python train.py --d_expert=64 --d_shared_expert=0 --activation="swiglu" --moe_layers=[0, 2, 4, 6]
Below are experts of layer 2 (counted from 0) of a mixture-of-experts language model. Rows are named router (the router's row for the expert), gate (a neuron's input weights, with its number), up (a neuron's input weights, with its number) and show model dimensions 80-159. Each number is 128 + 32 x the weight over its row's rms, rounded and kept within 0 to 255.
After each expert's rows: a language model's description of what the expert responds to. This comes from a sample of Wikipedia text that the model never trained on.

# expert 46
router [ 94 168 143 133  95 102 134 181 153  93 114 150  96  94 101 103 158 167 162 104 148 118 139 136 133  82 136 116 139  98 159 132 143 128  82 153  93 183 134 196 125 179 162 111  71 148  36 121 111 147 114 163  86 103 128  90 142 215 132 132 170 124  79 148 153 122  66 128  99 100 116 126 111 138 103 156 137 128 156 124]
gate0 [119 122 106 143 120 112 103  68 153 103 159 101 162 145 169 111  68 106 105  57 130  65 129 141 104 160 167 114 105 112 160 113 149 117 169  91 159 127 148 107 112 150 110 124 117 128 110 155 229 189 141 132 109 120 170  64 151  82 174 111 108 210 143 152  94 116  72 152 120 103 169 103 145 136 155  99 137 179 136 106]
up0 [ 24 107 157 106 161 111 122 138 137 119 112 100 109  98 139 153 163 123 155 155 105 126  94 132  99  89 116 161 115 140 141 152  17 201  92 170  92 111 123 150  79  94 139 120 110 123 122 133 141 158  89 134 161 133 118 105 122 129 217 156  84 118  97 147 121 121 190 142 179 114 120 110 141 151  71 113 155  94 141 199]
Description: Name-initial capitals. Capital-letter tokens beginning surnames, titles or terms after dashes, quotes, parentheses or first names: Nadal, Saskatchewan, Trespass, Ease.

# expert 14
router [160  69 173 150  80 107 103 103  95  70 138 162  88 100 181 140  56 102 154  93 131 150 127 129 135 138 103 145 114 144 130 124  74 126 122  91  81 144 100 132  92 181  76 102 166 109  79 107 124 139 159  44  32  84 138 124 107 134 213  99 127 180 130 155 168 136 126 127 133 145 125 166 123 157 104 140 121 177 124 125]
gate0 [110 128 167 117  97 179 108 140 138 168  89 130 102  96 118 137  65 154 115 145 175 109 101 113 128 129  75  99 138 144  86 106 109 133 145  99 137 153 181  87 155  99  98 116 161 152 128 110 241 153 124  70 139 111 144 167 106 121 122  85 113 145  72 137 132 172 124 118 169 111 125 169  94 135  70 112 110 116 109 158]
up0 [175 140 114 180 122  66 109 115 144 161 130 157 130  70  88 177  96  97 145 123 112 105  98 117 177 150 138 143 140 111 154  86  61 107 102 189 149 124 103 142 111 138 124 127  96  86 116 152 196 145 125 161 108 122 119 182  91 154 113 187 107 203 112 150 139 126  71  62 145  96 121 172 124 164 133  95 108 149  78 215]
Description: Months and consonant pieces. Month names in dates with the commas after day numbers, plus consonant word pieces like j, av, b, th: Mar-j-orie, Stanisl-av, 16th.

# expert 6
router [161  91 117 119  76 169 127  88 109 144 126  98 167  83 138 118 156 143 109 133 109 137 115 137  90  60  69 141 110 141 100 140 118 118 148  78 117 180 136 101 173 126 196 130 170 156 136 140 134 174 149 123 145 134 139 102 119 111  73  53 126 109 141  67 108 123 104 145 141  91 154 175 141 137  20 110 119  85 159 120]
gate1 [171 161 110 155 113 161 149 118 162  89 194 175 134  84  68 117 163 138 124 115 159 154 121 203 105 137 157 156 138 132 121 126 128 145  90 105 166 131 130 138 146 110 157 156 133 120 139 143 110 186 112 146 165 101  64  93 152 144 137 100 110 125 129 160 128 104  52 153 131 163  93 153 107 143 173 147 130  98 137  74]
up1 [ 91 183  85  93  61 179 144 113 102 169 102 110 132 136 118 141 116 104 151 183 147 122 125 145 135 137 141 165 170 148 164 146 108 180 212 172 158 154 133  98  59 113  75 132 126 135 121 156 128 157 135 112 134 170 166 133 101 106 138  99  93 106  88 112 142 152 168  86 104 133 101 123 167 101 133  52 182 136 144 184]
Description: Name-internal syllables. Middle or final syllables of personal and place names, often Latin endings, plus common first names, e.g. Séamus, Maximus, Henrique, Robert.

# expert 31
router [ 69 138 121 157  66  68  91 135 178 103  62 106 151 206 130  83 119 119 168 110 139 116 110  97 123 188 137 148  76 139  66 112 132 128 114 119  98  69 124 139 106 166 134 134 151 157 142 165 135 149 126 173 143  86 114 116 157 147 147 196 146 138 114 145 134 115 148 153 131  76 129 139 125  97 208 146 193 126 131 153]
gate0 [ 99 102 121 112 175 148 176 127 142 169 134 152 131 143 149 112 193  81 127 110 170  93 179 126  34 107 123  70 119 147 112 129  96 107 107 134 123 131 102 153  90 143 100 183  99 101 155 165 199 151 143 158 186 102 134  80 103 107 117 152 120 114 148 112 113 110 150  90 111 106 108  95 112 106  99 123 116 113 159 221]
up0 [103 211 122 181 151 145 180  68  90 112  96 106 152 116 172 168 116 100 118 152 112  81 152 154 136  85 176 148 126  72  89  49 190 140  63 126 109 121 139 193 118 149 151 153 128  95 107 107 179 151 184  74 131 130 140 198 134 149 152 121 139 123 110 129 147 119 153 127 138 104 123 174 130 112 105 164 104  94 109 113]
Description: Sports and office words. Word pieces and nouns in sports and competition text, e.g. football, Cup, championship, tournament, and int in Super-int-endent.

# expert 24
router [176 153 163 168 118 110 144 251 138 181 181 156 118 134  93  94 160 129  83 107 127 124 195 187 149 147 110 139 145  85 162 129 197 124 137 131 139  98 130 173 141 189 103 135 186 154  51 129  96  89 143 123 135 118 105 143 131 135 166 103  48 118 124 137  82 167 105  95 141 114 126 120 179  92 104 142 168 119 135 103]
gate0 [168 170 133  93 124 175 116 126 103 135  83 142  99  66 125 158 130 117 126 113 116 147  82  63  83 175 116 118  95 157 143 112 210 202 106  86 123 155 128 131 166 142 113 126 156  90 139 199 220 106 136 167 116 102 107 112 122 178 114  68 157 141 153 163  76  96  81  93 114 154 118 129  87 167  80  71 137  78 118 133]
up0 [106  90 155 115 133 127  71 200 146 154 153 142 181 111  69 149  97 184  90 105 154 139 151 152  81 114 162  78 123 160 137 123 148 136 139  89 127 164 145 116 143 110 178  98 126 134  98 157 157 141 112 102 139 112 114  75 160  99 134 195 174 153  76  53 144 113 113 126 160 123  85 157 127 145 103 114 139 118 126  50]
Description: Commas and list joiners. Commas, "and", "or", "&" and opening parentheses that separate names and places in lists or clauses, e.g. Claypool, Wolverhampton, England.

# expert 49
router [ 82  89 175 157  89  99  99 168 134 106 129 128 138  94 147 124  94 131 176 120 125  98  93 175 129 164 162 132 161 177 169 128 122 159 171 142  66 132 135 141 108 157 138 124 114 127  95  79  71 154 106 136 107 159 125 142 132 139 218 178 140  63 132 144 110 146 140 193 166  86 113 164  92  81 158 137 104  89 119 131]
gate0 [151 128 130 152 118 117 122  99  80 117 188 136 112  98 128 136  94 140  96  80 156  99 123 120  94 102 189 113  61 126 184 149  98 141 115 122  88 127 137 121 158  79  95 175 102 145 163 141 201 122 155 133 164  66 205 123  96  59  94 113 175 109 123 124 130  97 127 130 149 144 143 138 118  70 136 156 151 117 161 145]
up0 [153 159 109 149 102 115 193  70 132  78 165 209 176 130 116 140 171 153  98 132 143 133 176 121 156 126 124 175 104 101 160  66 124 140  65 136 121  63 167 153 158 143  89 140 180 124 169 149 122  86 175 146 140  79 108 164 171  78  90 114 103 171 159 171  72 110 118  97 114  82 183 125 129  77 108 117 105 120  91 134]
Description: Media title words. The and title or media words in album, chart, TV and music-review contexts, e.g. The Official Finnish Chart, Billboard 200, WZZM-TV.

# expert 34
router [118 137 142 190 164 103  95  90 134 123  73  64 178 123 154 159 129 147 114 115 172 100 102  93 120 183 105 108 110  85 126 109  80 111 121 159 119  85 191 180 165 129  89 114 130 113 127 128 113 153  79 123 110  97  82 115  67 156 117 117 112 137 135  58 178 151 120 118 147  98  74 131 178  81   8 111  69 137 125 123]
gate0 [114  99 125 131 156 134 156 179 106  93 123 117  60 148  84 130 143 100 151 171 176  87 128 195  95 138 173 135 144 200 197 156 185 115 110 182 146 129 118 109 125 108 167 178 110 101 124 114 206 129 166 157 109 104 148 107 105 154  35 147  78 117 123 151 141  77 119 109 104 106  99 148 107 125 109 142 139 111  84 101]
up0 [ 92 103  82 112 103 178 150 157 138 125 128 103 126  69 119 145 127  82 118 160  80 182 158 123 134 148 181 107 104 138 134 172 142  72 108 140 133 153 135 108 174 136 154 102 137 105 171 116 176 164  77 106 134 101 147 101 120 118 129 106  73  88 152 185 113 117  90  79 153 170 186 145 124 131 177 109 119 139 150 158]
Description: Inner consonant pieces. Short word-inner pieces like f, k, an, if, ff, often in German, Slavic or Arabic names: Rundfunk, Hbf, Ostfront.

# expert 36
router [121 151 117 126  76 157 180 151 222 108 131  88 160 128 133 141 136 129 127 133 122 137  64 127 108 109 192 125  87 122  95 154  94 140 181 132 122  70 146  96  84 111 106 128 164 108  96 183  83 137 138 164 117 113  38 106 188 137 150 154 176 148 121 142 124 147 167  97 138 155 140 133 209 105 162 153 219  75 115 140]
gate0 [130 151 128 121 127 138 146 130 164  97  79 150  77 126 167 120 148  97  97 153 101 127 139  79  83 112 202 130 133 111 113 133 131 124 187 116  84 128 128 175  96 145 166 126 141 155 108 101 145 135 104  92 123 100 168  85  50 111 120 150 159 110 142 132 106 112  91  78  55 123 120 161 160 130 157 155 128 131 171 140]
up0 [149 122  93  81 137 124 140 122 122 130 138  93 107 134  93 126 125 127 124  21 152 116 123  79 156 101  91 120 114 121 172 102  85  97 129 139 103 162  76 147 130 124 153  93  95 122 134 125 138 126 119 146 182 165 157 123 128 156 139 141  85 106 138 126 145 123 158 113 214 148 147 132 158 108  97 122  25 180 124  76]
Description: Sports stats vocabulary. Table pipes and semicolons in sports career tables plus words like for, scored, goals, Apps, won, e.g. appearances for the club.

# expert 38
router [189 140 112 176 189 104 140 158 120 132 122 159 153 136 131  72 117 130 166 115  93 170 109  96 103 137  89 120  78  94 113  99 134 175 118  96 148 129  94 188 108  79 110 138 177 116  94  57 101 133  36 122 133  51  86 203 130 167 144 192 185 210 130 162 161 122  94 103 101 143 105 146 111 105  84 144  89  77  86 129]
gate0 [194 132 102 148  85 170 142  73 101 129 143 121 138  89 128 137 149  96  95 124 148 175 145 125  75  96 228  76 193 144 171 123  61 131  98 139  86 100 151 106 174  87 131 208 162 117 140  86 220 176 164  89  93 147 165 138  59  19 143 149 119 115 156 117 135 115  61 130 152 135 106 172 131 121 105  69  81 114 153 121]
up0 [106 127 189 132 128 108 156 151 124 136 139 101 103 137 111 170  88 158 105 133 115 141 100  92 107 115 145 156 107 147 112  86 116 122  87 155 126 121  94 116 119 101  61 125  91  92  77 174  84 157 141 137 140 129 113 116 149 147  95  89  51  72 131 158 117 150 179  63 117  83 116 146 144 186 154 143  92 122 181 146]
Description: N-containing word pieces. Pieces al, en, on, n inside words and names, and capitalized N, In, On, National starts: key-n-ote, Bu-en-os, Lach-n-ospiraceae.

# expert 48
router [ 82 133  90 132 134  86 141 147 140  69  96 157  88 157  70 121  84 122 149 112 123 161 146  57 153 132 168  91 128 128 146 133 152 176  97 144 148  84 155 100 174 121 118  97 127 125 113 148 102 142 147 137 147 141 144 193 144 167 131 144 151 176 141 123 197 119 111  68 163 139 133 141 158 110 186 144  86 159 139 152]
gate0 [131 110 189 136 150 155  87 129 121  96 115 159 171  96 154 176 122 188 167  90 120 120 142 156 153 107 143 121 149  93 174  57 107 119 107 136 119 131 132 154 184  57 117 154 139 177 110 131 156 105 122 157 153 128 120 176  92 121 153 122 180 147 110 177 183 128 105 131 140 214  97 118 113 186 164 106 164 121 136 155]
up0 [127 117 128 163 120 129 148 142 146  91 106 181 163 118 127 118 166 142 121 148 111 132 137 128 118 102 148 183 143 135  64 157 108 108 102 129 101  68 105  72 109 137 104 135 140  48 134  91  90 131  78  89 132 127 117 111 159 210  59 156 155 121 134 130 133 106 134 120 155  69 148 177 145 168 153 119 152  89 171 131]
Description: Mid-word ol pieces. Word pieces like ol, el, Col, Vol after t or r, plus brackets and Cyrillic or CJK bytes, e.g. tolerated, trolley, twelve.

# expert 47
router [115 161  83 141 123 130 126 134 103 154 147 110 158 115  90  74  63 132 197 118 139 107 131  87 140 130  90 143 132 132 115 151 142  59 120  69 103  82 120 136 148 144 153 118 153 167  93 156 147 119 127 183 144 105 140  87 163 105 162  99 133 170 170 136 138 152  73 164 124 131 137 171  23 177 106 118 109 123 158 134]
gate0 [130 160 144 167  36 138  78 151 100 116 102 133 186  67 148 148 132 184 130 105 110 173  87 139  89 163 132 124 114 111 113 140 127 106 145 173 136 111 117 137 123  90 107 136 124 149 177 144 224 104 141 162 185 174 132 156  85  70 114  89 123 131 169  66  66 150 152 126  76 104 116 164 153 124 158 150 105 145 155 172]
up0 [144  96 122 128 132  58 136 114 133 122 147  91 100 109 109 144  85  96 195 126 179  76  99 140  60 143 100 119 131 168 140 184 103 143 161 126 114 141 124 132 154 138 143 114 150 119 153 118 197 106 138 117 144 116 139 125 169 107 117 163 117 141 109  89 128 143  73 156 177 138 164 149 140 134 186 161 133  95 152  79]
Description: Personal names, name pieces. Given names like John, James, William in lists and tables, and pieces of surnames or proper names such as B-aron, Bell-ator, Spuff-ord.

# expert 22
router [ 83 122 196 150 129 190  54 170 127 123 145 169 117  77 168 107 138 173  80 154 101  51 170 102 167 140 130 120 159  77 135 122 162  99 131 152 180 107 114 196 148 155 163 112 121 122 116  55 113 137 136 158 153 104 145  85 125 118 189 145 126 134  82  85 104 149  98 102  57 126 131 170 135 170  96 129 111 137 143 145]
gate0 [137 164 177 156 111 121 164 138 148 141 152 149 136  93 129 108 139 194 151 100 174 126 156 102  89 154 136 100 135 114 130  98 130  77 132  82 139 102 145 137 201 122  60 132  95 119 121 106 178 117 125 128  99 194 139 131 163 170 115 171  79 166 206 112 158 148  93  74 129  83 160 161  76 189 143 184 183 126 122 208]
up0 [122 143 119 134 122 140 115 146 111 147 129 147 136 207 148 131 141 108 171 154 152 118 130 164 192 137 144 123 136 150 103 155 122 164 107 235  96 112 141 153 137 132  74 159 105 107 160 143 133 144 120 133  95 121 172 165 168  31 174 140 111 117 140 108 110 129 175 123 138 175 101 140 198 137 157 130 137 106 104 101]
Description: Line-start list words. Capitalized word-start pieces right after a line break, dash or parenthesis in infobox lists and taxonomy fields: Government, Chess career, Coleoptera.

# expert 10
router [ 33 124  95 176  88 144 156 113 123 106  84 101 102 103 131 104 123 103 143 171 153 167 138 110 152  58  87 151 131  94 111 115 146 114  89 140  92 155 144 194 119 146 184 132 139 135  77  73  77 132 126 172 107 108 142 120 157 212 151 138  80 151 121 169 162 132  71 187  65 120 105 145 137 125 136 145  63  99 165 103]
gate0 [131 133 146 129 119 153 136 119 140 114 109 157 162 100 140 186 159 190 157 157  86 142 138 198  72 105 107 163 108 135 123 122 147 105 142 116 144  77 213 114 150 164 139 133 150 125 153  86 136 116 155  85 135 119 126 112 138 163 103 133 133 183 137 110 121 123 119 163 129 109 105 112  90 118 117 143 121 101 151 145]
up0 [137 154 111 139 114 139 101  93 111 131 114 135 130 166 121 118 118 157 117 209 124 101 164 119 112 161 184  61 151 127 103  80 120  92 118 110 141  96 146  80 164  70 183 115 158 124 126 146 126 116 102 170 152 125 175 124 111  75 177 168 135 167 173 160 113  64 150 146 158 127 182 108 154 114 163  88  62 162 159 146]
Description: Capital initials, place terms. Single capital-letter tokens opening names or abbreviations after commas, pipes or "the", often geographic: Hemisphere, Weather Service, D.C.